config = dict(
    vocab_size=8192,
    parallel_block=False,
    init_std_o=0.0,
    beta1=0.93,
    lr_head=0.0117,
    decay_fraction=0.75,
    decay_shape='linear',
    final_lr_fraction=0.0,
)
Below are experts of layer 14 (counted from 0) of a mixture-of-experts language model. Rows are named router (the router's row for the expert), down (a neuron's output weights, with its number) and show model dimensions 0-127. Each number is 500 + 50 x the weight over its row's rms, rounded and kept within 0 to 999. Numbers have three digits each.
Before each expert's rows: "raises" lists some tokens whose logits its average output raises strongly, later layers aside. This comes from a sample of Wikipedia text that the model never trained on.

# expert 149
raises: "vis", "ests", "ff", "ks", "ver", "est"
router:479504563454497525557518572554576466506461542546574443503557496459402503433497511459489430473475384461493522470479599490437497507437523551542440502477540564472483468470537472536555541444471486456427531457586518430604541530560480390387571526586562575580520554548488475411538484554423501510443450478431486507389457494443511528542486432497468562445523455533549509536482457571575436524510
down0:473466444515567529432461412571443514507466560511450499482549492431476389479548524515511442550546539645571457442488467513497536495541469530448442453534534485494496527595400493386514466527491461494476583539474453561450499536472490600533507537491462520555551595439484522532508458516558440579587509518475524456522516457372472443505557565532443533498509574454414563481447431499549516543387
down1:466500512533446512456548535459507449502568535651387518560468449477451536556522524454555469418416530488505484447490542488527538556469426556524452484524580409547440506565539453422529495484495545565580586564490519474454429561539482476517567472534580492443485514458350485387464494514551440450485490483578489412457401497576499539539535532494530532517422500484576510478540532565450496461522
down2:531525548496514492459470485523413524484513504456476419480510485548451497416448488479499589484523449427547496510464492430498397521585513514458408493463411484520601630582496508531636435531463495514547484473545397505536518526455463601506509514497429486497509507493462477514399533533563488551462587493544560569475425591533517565497484519535535504571493474515320467510492534539461477555423
down3:511464487464564484399551499603543565506442442437344546450482461525598598514547533534417474424578493475585424502483481469597461563472550529406446505506471468500537560478528477461455491521550537544506473534494570451482490543458529434479522554418457483487470492509489482485558434426433485559432500440461556602518477459470511529441543606521474586557530545450508552444565487551544500478451
down4:463482402591515505524515556497511545461507507530415507423412517452485562443514472542436483541564570544609461492600514417533514446487525478560593532583547511555534513411509493457516454570538453498554372456545492549465465316488435508459532478478564417424486470525523492533510510530489468518497506471551439549453491514514549512505509525438501536463579380558475469515604523517454459486483
down5:434421536431467503491524469423456598514480430509500615552556441565467471456440480583487509549498522571449499513526503471447490461492574502527504580545497547471548548487502529509475517567434538516502402490541591518520571536448434484453510372502560521544445413540490508443427478498513363517566552474490482537551371541535490559464502442533479545529421599453496473567413465558508512491563
down6:499574584445533439522588488590474506399471464499456533472486491478516479460484465428533459463519552534528425488558533462466460529429612556449505568536489595510517499475455470462459460429480534513519533492465501542555485462465587557424404431512432561445560547518581538381449543455473505563631527494471606504521574468476490458532447453555410516469547525514457579428534480586471514479452
down7:592478425498549549497508474501534552455499559488466568540404402529507457430456481482496565507418501533522485556559517448554462517458502539449527567496438514475529513462573419576512472558448465497485524561440572505510503502631534545444470488491481524478398428495503513498400478391590415468392571570520486488580545542436536498463504494523494475565586480482585445556520498562467434393526
down8:422511417534480426530473487448540574597505460447526513473449458596461490471441459466601480440596467461531433413483450441574562571477396514587496519447507506450477527486524536557444508503506609513534451471524507405514531495598516557560463482464489502499498489460434513626484438417590531495527531505454535580538502455482514616557540467515528458499481534478525463495369565484534525489463
down9:471534487523439445467490500495498533616566466568445482421521477489467466456504517421475462528447510510463565480487481621544463452491595545564446440495421520483479539366440523426610441568558598485552585543470507404488456482509467491508423467440480475491511505496578427536509514528459411539540483526587471540540483535548493445511457558570538529468512519525517555411580446567496553542396
down10:460468478441541495409443501493468533537504413457526532417530547514464551491482539435481489477521602451602539453496453595534489408494556552556563481503528546486382516545472457470489364458531540514542520480504446582559515355474548421507501467586512486481491467496473527538562492496590544515505431507494554508519409451470448429517593464595545428591517492543440438559514522443499545529523
down11:566469498513477452450497519570459405413593451368540493517529516566482632498539506483558553516515536449422432457465477535442502617495585572481444440435477445513439425468523455464455508542589503408559472556511520423521479477579566482533472436538501567492518480418581469489545606544521487536473478544521483566508450451411533520555509493470466473477546482497576408545547475493488515545464
down12:464425468486505578532570480433397450473479529500511484533610526474519566503494472515480608378466464510458448455468484505511441511496451551466521513551513437540587406623558447479547486541522479544501517476530457494521520559555429502528622515522587418462530472478589453466615469540497496469452553462540449454554444503524593493433474514562448478519473395447522632497496450488486454535518
down13:483386502579620472490531450402467514475509511401573512490533409502471448541451479433484540478462528506525557533430426436455483586470464447496512580476479447482527512520504509470590558496415530511512543566455556509582597506505517631547541449460549533494591395525508551467504505451511551550495532512554563493516474462481399556508433501491525496541513427416442547604453465479432546462518
down14:524538561498432564637500559495465453517530439473465528476506427438524505567549606467461494460508474606495452534506497516489539542544497493335493480396486521540417545530459524620562509453507409462587488547497537515444470457501495486551510510503485547568498444509509534452455481420505554480422496542517435504506477474422616513426436518512649508531473472504477418427475556458528520536511
down15:591389383485495478448474602453431517507541436520500459558378482520567524508507420526489498471514467551441525542415564435491472476500592531564539548421517436390521481525468485607465506542443392539528490461586557562561486532568474493568491546464517573584586510513535512497476373474563474498483463561481491521518477547481432438490491462479519487462525509575502485478526525446440507535577
down16:514510497549429514531481448462535427500458465464551520521421512487509444526507467444523422526453485509482541541464508634561571476475490538502458538600410575588449552445477551502440467558420476593492531504456582519412467472488539466482449427614482367560563415504538626493570507436499550538502549492586467517472446499530559584473464469508444434480572481510554488547500484471507520431460
down17:483466521490508446533556548490502432565520541417511534521420412514574534499497561517596444468553471462477474499453510495505509464538485426504498495365577517446435553545516429516496525434482576521516496531432550580414504444565577528435496485509429524413588564555412456497489456605446588503450479526540524473537456517451505558506476457472522481422505585470485557493617491562446596404525
down18:474562544498465436523502523543438484451491463517447477456521481417424564379567561560528433501555457478556485443427480527542485461552529468525419546487420560525604566476534440479571490408523419547485523573531407438452546529532500472470532483494483476492485454564473499548556558471508543504522499420607410579469490534487531496601495558518490555518474438430462510391570422574458549531578
down19:489530465456490586462467463480582568418454462568499473439440422402502559588427499511420477457454385543482539476391527502506433515548519538550481602543499503548515552532474493493506515554447578484478548481500493534473514537595490399545470523447522506508545472472494458460560565475421476549546497589580572558451422566542458495538558416523530380544433448600447507495459507525507528527486
down20:505465457413428431518429424430622422505558484512419552392516485430538421474537531438559502433525500592458494539531553490485536512448644585495509515476552491458494472517524437506547563535595474527534420475452527451521464531479548482461526527554491460488523504543530536487421546476479510653496482610506464484438540488506554447476493506508424507560479479538410504457602559509555450499492
down21:418468462455506545484502533524590479569510460524483467522462493509577424494494510494473497553590572503352440483475477417428412472572551401480501545485385455531523515606531538572378507539470502487563464531468537461543541485478501532527606464553484569457436476553493438455509458512497519544509451520540445538507469503479518490563556416536517401539479541448540644500541494469475478439585
down22:491526586463542548444560564484573472568486532548454545445468491473419444396563356566504555474470449513484511527560528457476469453570518446482409551421569580486532431561479475513369522598543474520494445506514487472564503494529586480549498487412607525499449503495559538462492479498500534525507474439461432455501605487447456509450479555557558481552425438577471448582493491510513453548476
down23:573463619502445454463452455465548390605448466550435404537485462525490420523494470440485405472492507449560427569443541534482423415465451472542524558492503494458439545484487528522545551565501515547578491493507546535533487558481459440417527499485505510552510462433455509447495542559520461555533533560489562537576539615554591379526544499526505501440453489514514546548478515488519458588375
down24:555505474438502566396583475557452488494485615502501428412562447491564491575472505474526429452523473403452481515572499460548593540421515578439448554460503477566559525505498513459513585508521522495603491470543405507533454526515440459513548625587474507515538515487347544495475573526511436476523559440473494494432476588532453531498507418422510473449496506492537572517535434504472492440494
down25:527538528455497584544454430539490397498432528461339560445506514603597443532426476471553358489476430525484467549455470486495594509495476493604495521392465527460494433572542442491548546423541529465437480518447501467458476519516503463554462459501508507469469513566499530584576522557517534511482498495495482502486533594567513484522565391607546534499492522522453460446481534517578422519531
down26:530448445444545488455517501461460559477497501500449483492426597487546479437570364512626646552516507452509603486418561534477448548500543625513491521469570509501531415549529505513453453424531462447498517413461533560522481478464493488535528472488499462491428464527599540467539571444555535517504483542550554469404538484559481480448586484470438410511477512470532516499396541574486497495429
down27:495476511486504543425466516574544485501424578432431464546437622590518512462435554555523513604503497556422480512469494491389488443470483520473525516485358567469541551483514556518522490495534461506499432471521499538604439474519501494482500596468564552525556446416426446543505529516418490509584529503664480512497477495433485447404552436558579493476495508473476527477453436516559481450543
down28:494487559384559533555558473471465527484556594452496636482478462537467441575428537439491478430503530625453418412501504476547516521603499602504466469548549521488489476475489518354469456572556422481483458522532496483518533546536580469537488388543521495426406469539488445471494556531486509497427534492554571430544497431476395470505457443496504513498578503532490563500531515531473457512546
down29:519494538588460507459405473483536602548492543577452470409483455557513488498519523436519509523412490497479474503426495507456537529534528511505599524585454475506525561469497578518391492396526420484496476443545491502471526486551620451555484472413535537497462518562615502583494520470499433556470561564396474481489497485439548526388582540492407559528492540424592511459431462447521459544480
down30:470490547518479488553428506502461553473490457468466588587521486418511436407440452548415538433628578512609482402580402480492501504467533508420477521491467564515579572549528504474523489488471530468479459445592569519527454484497528455569476487645557508548503527427532478518474454458521467412487486542493515607571477478477553495433539509459478511488438499416532598559540508496438493475430
down31:606578530454493614441512479479470519491465525473586393499531465603469472464388426607539468504522494556503506538507483450449528518456452536429546589484539516426552482471458484445452466515526572605551495440545502477552490555478481488540470450444447431502432485557487482444508520466526501507454486548458467450488485524499568481512481584433476607415455507539551615592529596478453467539418

# expert 75
raises: " which", "/", " (", " and"
router:542413515490503437574543530464460463475573558568574508484590597482385482469433504469520450497506482557520550491395533559528516489407497554531452501484593539384540493465497567514513486442467457526534434538552574428501522525547583435507493461619529471485555531615490543507519530525436513573510442523460565487457480484455524518502508474401476522447521551436538513457498372457525472414576
down0:481522507543455639517469448458550482529614509430454513463520454471458430488509543494460535544508457526450401426574436478536402566470429492489522520540494481528467366523479562537473494479469510475471568603504464462501475514506592487547578349466460509515551468496536423520537406572520486548514487558583479558531454474429459468506426570517531520531541451503502451507507481652508554501498
down1:441480521516508491476542578532550498393542470477519478463504528502518539495399515564444477554520527504549434468467509568504449534455516486505456494462472491396514532435459522467482369494536533442474391532545565583545482524513472583484522478553531497504528461534554512496445547521408517453597475391463491578455481517583447506511559370564546522515430570574419557451431471534483560514648
down2:494545574546461542499542541540474450489581410429486544516461451554448498504461588469490507467525535489510438597500577470526458508582400481441526538553569398486598506550495465438490510511474475524465536449451392546476458575577476530490509478479605550484502439417440474495487590571490483574581504485457459560496373466553541465523484540563561497548431523364503435518479440493480529465475
down3:486500444472483545494540476501423527456502515430579475538523469456438488517452452367509421468511601493461485400528491451503488428525465481573563571497552532525579478498473506412473492632440554554543469571410483589497492495471476566475502543435486542501548426464616557526550561533543567512514475492568587530434484549509443504410457504493534451553531457539487514591440405512489544399490
down4:431513559467568539488430577393465444468463481562468543500488462481570526551575567482485553414530502439578506495522474464537444542461550462580506500474536407613503468498549565485526488520440568600501548445454475518456511489525549479524513496543529452597517475393521415424528548456504423484423516623471394440554442456450487489420487502516446526497475612589483499479472531520530481472567
down5:451447457505428539543428499456528455505531450578436482468466542497454571570482504585479475488538514416428499534444463477571516471471512555577527596443553527504431466562511559477519513430504414504591427582500498474499537481544562502638530563444476532480518453445630450527467506499480401471389460477552552546579480458482525448450618489486527478480593496533529470512526512450546424434469
down6:559525507519498527574419510504548460525481454587506562426501525515459519437553479451484415479541430536449448514479569538537563447536505513465447567413480503566507431391550337469441474501548417548506468577542507512470572565491487491578384498526514468546593436476515552492494602590574381478546452468430488540538511550499546427477483522547502506460492470480403497457505544530524495546508
down7:535492456503490521523518545498534424482459500493430547473557488496568473491449496516616571495524473508515532514509582469514413518586461481520571514564560559441339562405412523524470568565442500453551468504457495524550552477469432495492398438542441455558594471472495503487548427450360425439520524487560502501497452459506508404521494528553472524606553473557508422519524519484609509530475
down8:526483407537437554474574502490516577592535432475517535415548436464471359493538470493471419546574495435549460453519607522544534462387520481478528565486454488595476462376334502505627503528439502509494535533543429543536504443502554510511494455577549434496460512495514514521452507514546404474476529482508456511469519552495502503484543546552521579562498498451588437474512473494513452512549
down9:566505459547552450454418547501555506483514439497501462477495407553511455575491456547505498578508580473445509581504596569537448522523443545596524432526510523448533516528418449476437547531486489521466529503601526426536413557424460484564482473473429556466517560435483371494588483560473466518400431372480527526530527496547530512494442494463555494532568480509509581536478508421551545384509
down10:537520429547488472503505472523535492484433598434510491474569427522509491488524515499497511419468489571468535502391545523492412537556501519587553524426341480512461498542507512605546434426528554479490398525536552566551478495544639534492536539510484531552500439586524443494427461456508439587442499520453497526536443429477477490502412639461404497483488485558502515466496560539457477577479
down11:419494540553440580569453522549517570491567449405531538426497471493452458485524560531447458537527446462460383497520565354440473488548527587462530473403508560446530515520519494476541525534528497523406492523503453452471491508436576583528543555484510453464541442478571575402416513496516447565445462579502518518484450593497490574553477518498523534519529472441431527467568606501460444473587
down12:430495420471443415512540581418535483558497493465497518481520515474446539537400564542540458516500542537455496467510475445495526488603583510531486521564553602491463515403528462535489387521665539544516476539467435488483423496516560490516620497439482485490523522488471461459474498434533605489384630475475477553492525446555514455486533527511525458497518448564416509548417441519469547435521
down13:476472543523538446493544472558570485420509551561490474539666469465515510343548438558474447541496447446445477499499489429592518499404520481513525483459437482448446456421502532503491427515491579499506496490503538479499470494502484504510543537494485558510537451546426467492486550473553454427469454556518547508573492555453520420528571487544590479477474342583465466499556537616504577602480
down14:472490475516523463505542537478542374454419501565494462517501415513415562531444424458509485450546529565573503496480524505422560522564468475494519467490454501504523535541520485374449594464486509537440488598447591541530562480556455599501379549517567372449492453549485629569530550482474463526454552529442480562456517468511456472476593446551478449576497495472516468518450479520499483605478
down15:487455470596498425529547501535467545506517504428449602422533535465541509629448486441499459435445458499508517529467478552491430562520545547492475466509469573547456486531525542471549481599452384477516423475403618477496531540565571452444440466549536473530478561512445466486560406436537535428547494458595490497445481547543547444589471567604484500531464490540465419475478425503490480535569
down16:422502473429515534553452441470589439571460580510460390587433459523559507442489563476448544570455470461486484578466383449493544494500570458428577460488514441514473490549497536525463528538438410509452465465466541536542565440510475499501547457578451388506436511507449431474558507507485616573520510465449556476637519534521527410487482486548578518544524510481481487505480552504517560584568
down17:416564526539447487632431543466547446514531526403577536599509522458527413451470546496417454391509533505524632521468568517500437540461513448471539473469442444488502546519478534594533383522541507545480577429502524543547480521515527506544440520490478465490514415452489531517479552411531605434509439543532539467520522576477409512470517582545509428511467511545484467486540519536453462389464
down18:489560525452499387463458443489493600496479417462496507499533439551582524497397485525533378551385513422600483530453549566492525480498516418465502517444479533544537570507483474488494558473629597557591504464485515518496505500498571455516438501502626468513582510552550486521429396516501465606400542526486526511502494512484504481522533523391521488576474541444514477417539467496463469470490
down19:461512507517521388506519540591484548571558503474390525484544486463451486481503548561375523499450429432463461399627547482449487422543502439564431524364510535515530488512515537573498417560601475469544426518510578488551500568526481489495477486454547497479543439524528467488549510476533504529415476506481485497457525413528620491458553498581566402426546466564514497581525492519490468483463
down20:481491456521447535582528535466559558538478488561488573527495461543467483435418551514466350451397403540538484570521473564537469559498477478410482467462492531512437503617568497527527498493486552542520400470546477488444448530547572463489526512506508429423483589413532466445553533591474409581516527489602486565524511451550445460451469470472542455445541533520497486535484542418579462495596
down21:472575514531414498548458507496479424544539479441510597603470546469515503511508525491420426400483493428570473505488537455466556429578519485473486557521495437446471532473415446556495459509393538437542498568500510501534499466560564492466477558426563451492462438552439557551486543546526519583456512511529581519529559415512526509512508619581367482470564419480518563501512492440377471553505
down22:446495489445555409574470499506528516519468481460465560583468455531572506496482475451466502473437492603536506452489471505493499525445587540498484450394529547503468522394543572461537497431602499546563488536528461485536479517410520494504518592540585587521541502626470546514572443428545435549412475549552512516487552535497539504559481544456435391483439475445425392498537473480528441408577
down23:493493525505469534593471469541465386504559528509451555475525371506514527462518541473536490503529573408437551515554510564503459544508459489492543454488603469449476532500443538541440495539369536419539507535504514531574451465484545531489538459484573552451521462570475547446459553550565444597465431533480515503522461502532545542484555573522443511419480484578573373596469429443450395432466
down24:486523553552482466475522487453499436530493478539453583526454510499555504440540537441397550487510373442551504527593455570425475474518482560415497634524518504560512542521479535441590453523575418474483350598483539435473447505429489468416528438464535557521460464453442503522501477497536505496531555571525541500469493525521416454439521519594454464434496583482567532450496562514585546547471
down25:493500490470568560514448395486519463522519457450519464459536410467551529443529503476446486550542511569613428586484459448498466439489502536416478513504541546540551490445512487468530491542547550485419466611449605460540493451477570542519396419487563464504660506528502483631507573496443407450484519423475481471569520496513455508493570508531487495464553383501553456513515561455493437558516
down26:557483520484513490503557473531425548429549590385463424585535467535489424425410547563447530519492511537524503450501461534597500434519538508488484571429566489425440459514452530492405444459555452549499587483499514403480456574409525533500448512495529525439439416452572493537530487558473524578487556496430506512605537602489474592599498453432483492489516539436530524475514548512577500446474
down27:515584458487423477493599542561493488486478485444504553511528589493477558482472499465554521503504587458557483507528535492476542539425540514516545508393528524512464539463503557477563491526517495460520528601546530489525507525552580449407506478509521488519425469531595425392513465535487611553447563355358431467427505455522463517481514518553486502460516502524369510534446416507445557461388
down28:444521423488566478554472475369427504485436493456490570399479457397519467527515513451571483580494518544547364560580567506589541543555559486566498491487472524529496549474481487533485502510585477584442389481499373529433550521418558537533552542498492479516406549475560527515462482424618433476445517507472510543477510475542585518522536508472469586532478514492519480457416458506528465528483
down29:453522488459456483470452505543543532591487491527502464552384422425468576534490475437516476497465494547526483560509431407367507468527508474558557512504425514454470464585472554559484485467577522445419519509487404552502450559535483558473519471497465399595497497492465495465518536456449570441529550436522505607447505585511477602498434624608557506498471465550501619493538533506498452478527
down30:497474525492479451634511525398542602452494483474427422526416483460555433510569507561512432432473477553498482479586480492532491592468546462602431552509484437488466427554565460469460489461544449480537536504483489502566582530553403459510431517427349564524584523537544503448481478507477458527528567534532506578539537598523551507515500490432456483434457469508443478504472524445455562592524
down31:470580494532454523355459490511640552469539431545492453503442592483465520383560500469488471593545599417563503445447453561468488486593511448494523521511573522432490519561523476460524372539580515510498502531521440385537405428450544442541478537503510476502497511474560518574493499466510490517556429526499432465496446551506483459548468567459508428482505535557452506584468576505505525443506

# expert 89
raises: "leg", "ft", "ab", "so", "tern", "eds"
router:380395582426594572498550525530509460500464527549541523468572483531457502500487511490493446468412422482516478373505543487508472520468488438530502437470609569513538481483526517443509474389496484506472458493561477437549503543609488506431564517569623550627485562486448490581531384476466545503484408590490519508450472477438493539551443483490493524468483444492499547562507454547542475560496
down0:467495407550463574458590489474492530448509438515514477475479574418457603396497475539497478494506475381534414513529493552520500555492485530523472542561499567471553488408518564441418392384607481503500487512564452521367584577539505475561483616464417503405475495487498435540531501600489565518467529483513515481534519504507444434491522461448548476499531502580461565534510546478489509542508
down1:576550471459417458481418430539511490545511532480497528498513509554411499466459457523438502474412497492462440544467521437457506552406445584503557518465515582510615527408477432456515454554561453595586526584527499493524508455550538623441501569491569489537423424526548451468509476479420446471491466550518576471532425504510493448518524530512619584500412413506504512595497553460498464521523
down2:436451563618567502511432464528456413477517543436498499518475421543475492571512513429488453539435462525487548590421567505559521553538474566494462523516522544510388501529490455559517579441570553606466459474503485522481485501465481549563526554430509537432534475515420433465506527476498461497611409440469508516465436496518464588533509564409522535495483452475509532491600569417549387562426
down3:498446546515454421412572549432459575442478542487487401533541531548521539458553539508464492499595577428458402516554520539523555464507502410517456511538516518504464483431407492565394430553508499544455544421505436532526477487437450510502532530587487520598518473542560444503549508496604506570518513426573470566390453500521501561517495464444477449505554555383542492452513507424520593515515
down4:551585501422531430535490587485476511564435560578426416397451472487441573560390562496473536479504543520486524575582528519400524538438515420573531534523527490537542498491515558507384605516468566475445486571560528520535471448466506552482526480424554426548482499489436462490544431555407450506544455463528558520566502488475550493517539426559422532526466471490521546471436480553429494423463
down5:422526513530475572507473523534519473372591525533460512559556534600458484517470532468484429539480551421489513569487507419515415500501450429525595485516418530462496540448423425472459592516520601501534551470426552478501519633469484591504513577430525546518573487459400507538500478508506494565478567421476468479519443521460528559445463478587444480488489420498491500619470525498443459439552
down6:485466460484350459497481480508480470472539590533531564492462553446496490400535525523614554419529475507507528585468523471482468428451402551485508476483454535418548540531452450563550528553505523410567463467557571487538509378473504444431516515520500478438440372496500512574545519513487538491510535590472541430527488477499554508505595528443469535460632504545589513510571443578493456475477
down7:500508494555501514464550598514519493544456524521488540539531473533507593417500633557472534501493488482403487476548464529420431521503477550459536447514574527483539504494528559548416520534499518461469510491510600455496532600591436558608429484519534536557450394450541398510454568462455532470373426515473583519423501449443552476437465511435522477513547471501392409436460496547498544481496
down8:410503578530394471596560498498482507534608567454502442518474445559441546469558516570494431462426535410505431533585497520509547474463539469568551515583401499427533452473487499461473469395458523562457493527494511580534538532517447516539475503395500555548483476410464467476522527542437458499461465500520607531520461449615487543482491490565508469502434546536510570427480586555407441532479
down9:564490535547473541547510547501496498537572518521506431571494496522469544462534413550527451401480468472492456548537423538564527476428426556539555579460494582481547398613431514497558566449475433469564494593555476495547492415488433536512481474585525476538567482511449437482559469489546450524517551426500499415541490576432511456425433446431463422407471472510472501525460582596528578503448
down10:447464549503447405487425514540485507470464500595506558534560495551436467416551565571547548513474492432549492490570578430552434529500487579573523482587546497512524472517542611469450581484562451530521467472564479543534561470564505377542487501388561490440348530479502420414498470413545518467457474493540481509438488569492451530459403406532508478537486473508535532450496477556509494524495
down11:544479531493513564585485519484527489453475556566449566502494477515506448458485503512512482515397594560513492538453478432524507441465455441474632627437608452569474516474520461530394458496437507470502387499421460509530519406524530528499568535498439498491513461508422584419512538465632489562475578512475483425542545462521501531478518464512405388513479488575523451472546546498482492507603
down12:518537529433488564429497481563542523506492648559527616475525478509381459515455489435438539530463547524588518471551444484480535494428518509455568506505424487480538481470498537474463537468469473531478556425664466544477540469532412536472405546472476501428439527569567471448569497410561493534478567546542494478588440449399431480463452489575469535522480440522436538565472471527551509483492
down13:572481476471469373553449408531491585510637606470483564510519561517521451455493469492499489488473490551511549487402537476511540454482483504504573421590420469519488484558432449521495577503500563518438606562593482478545571486516416553493503453444470389555417536448512489470550508493482544455499556486387514425489612502535459493439509433438498567490542499500508438534571499510454505536511
down14:515500512436536502500506445501512443498469552475497541469464516430444502494554549534519518532641497472482543532592509628544535499511461519602372431524490539611541505455464545543489455514492516390472537524502424462506453480418525536487518514496557413491487498524584397670471549510501507493521485478472488509436423467499478506556510425617484565449456477436482490399428560531446484550501
down15:483605510403483495560543549530549531488553567555501513551553459534502535577419476486510548494500479445499521500604547492459519474452535515436501462500370451552468534367455437506437477477511516522452514525510460558598416500505417540503547540505338448428489480531512447474498563456431481471460489514516581418522537513539499520462443552535521538544500564562575484490454399425445575586490
down16:451492414468571572520487541528571504502458479537476494401493615511512506525482508415508575515500439420481448465522543447488464494478532431520467480475513438560479552560548479416485556519493500551526449494485496496465523514491489541494518647442716485528398509510441576610541435470499561474498527434472522436485536558468559475571472466521397522442483483437440522579543493446509504481551
down17:493461436457424550484495491505545512545529433507512609536535602456463533473444518604470579530573494570516501579572602520507521509555476540429402437432476487463526532542503508463475511517487501476533495513440430467428546508468493418474570423464551601521550392493456459546470601518543496486410471492461429485475505507416538565556605457487533596420468513487514514475460561441546440455432
down18:473533525453493471579465576425462411432482539459524509560373483523549529397469535421519487467536489482496552481532516482468474511528604502482497468527346556486480562478488573552533477395615499514480487516420577514549525492542456510428470496484430549506457527467588431437534553525550486524552559501404508530460511493548583609556522543419468548523456523460410531502540490558461547450444
down19:502528379477567553447483426506521465484573432484581467547609445463596559516470484561489473387461480568475534472444529509525495513597482422466449502502568535585484547519508468453428519451518552529534503502541427447468450507491478557433454537440625538560439472460562506576497397517437418515525474540584492537458517423522534566422553545531554424546476491434424528539530454503526522523488
down20:529583549557471478486499461459560467464598522455573537481494520453496412507551595480443482538503476536390508554498449565464563524561451495372552420507530501520453446427541475561490509414423473515458600520515483504484418440485501574437525516460411496478481543497489525499470500491449452558469503537526524499611459430558488588628529552544519529546551423426523479472542522455376570479516
down21:572574434457450506561523480541395493460483446483430545486499450494444526514613461479542533515488504556370507465538531451562457596493529523461546583634488495494513467469519487510525513441466519509489524423500569627463516594441521408489490489411445560587525504439481515437524428537469508537419426501599544458436552463542531476403461515451495548513508484518444462498556472460496519554590
down22:511472451494509526557492491493489479534586556556407463500512566541487518554449561460555526505561392623528568515454462529491393540534521582459586483475518602529500556554549515490581439445512496529508416495380426482485477431478537565454624489463474435448544592486517483501446520537471596470502474550431508383471489469491451524508471499466484445434534464529480436425588476467548480450548
down23:474458490539577540563550506556477464473378492389481444495495509548465456497469416547472494467477518440519521606575489494453499536519463474479513618443501490591523479390445512464461538485427553631555506536422483517492459500467451504502600542562526495527438461499494509506526507466510520561403488569487527412500443552493497541492548522439613613522524540509448519443449379587545520450473
down24:512571503500486494480542465488482614527535527474600464500539462428540547502485546487455611396594526529414449546624504495530482439414442487570512481602423537511425480551457593438552454479584450603463460512425621512432561430481484435462552472623490432392517466499566446523489525522480469507514521508455454451527446533535498458534500469481525530488506509465477508513549489471470488450520
down25:471548545600529473493497542505586485441529470514452497570420544476500436526494570468515531570482562538423523529594548538576434470537428505553471502485492484453545527417437555547430465487522503582503536441528555459503549468509461475485503404436524607457442498608423454437407445418443512587498492480536506430626476509561455503413520557521400481497467420534478542526518502555454505435543
down26:471523513446477491445476489524528551530514542408445527462579496455537564482485488477372504540389486591402407456576469537529536475524540462510449483589538441502449524556499474578527522439648488448391479563456578480452479533471418540466612513471494442444523543472490538600466443535508506513546575458540478510583519439450571528496564590519524514512513518504537434503491460437504483413519
down27:532482569503427575494540494541499476418487557467468578438496445533484416526492496455552449524461496553543579381554547482460450490500499485502565457440446547492472516577511530473529537413571685426419395475520508493555513502559462487606531510531431505461458443486475484513448619418501521550480475464464570558610492467523538573446477507509540480464396531471490541509517497526453425524494
down28:461496485488501505533473504477468585520484529540513534474473500653430464573537470426495611564463483493445506518542511541449546503532445481502536552586414513461495594557450518473447524492443479482473466457576492477508506479468545527560449426377424539429523559504579520531507537588512490579557446426467425523489568452462556424326507493521502542550521527469436441471454546531539403539518
down29:464492457555504424550499457492506521405480542482501540484370535399471394464469471541548500563567471541524582577521504494451646531527481544507486492460494471545390486498587575545442449544467496526517569428528494609492526438455410461472515496535542494504492531550610451425466558480489554537504501541499506502375507426420486566521449574518563509590517482471534437500512513523524451509421
down30:537502502439455523505549449433405562591479549565422547432429478431596518493571463478550531485391448561536547579410496413536410509515533521507494477531525502502466493496503604455546469564506487417474556471504579471536448561533510507491501544552572473514433455471466455538504525411507401524405440547493479526552547508506544487524568448497425586576572567453417509475526494467461517564421
down31:505416495580512541424475514560507410428477516525523420536596554519526532513570491515519554510451547572510438554460550478483534540521419476442404447482455444442508604567558510550555536468508608426481528553391461568626545525433465588554455544481493484450434481507503519545522432547468478481515438523503489478473480457441549537562494407453446508483533546528481358532448498462542507454537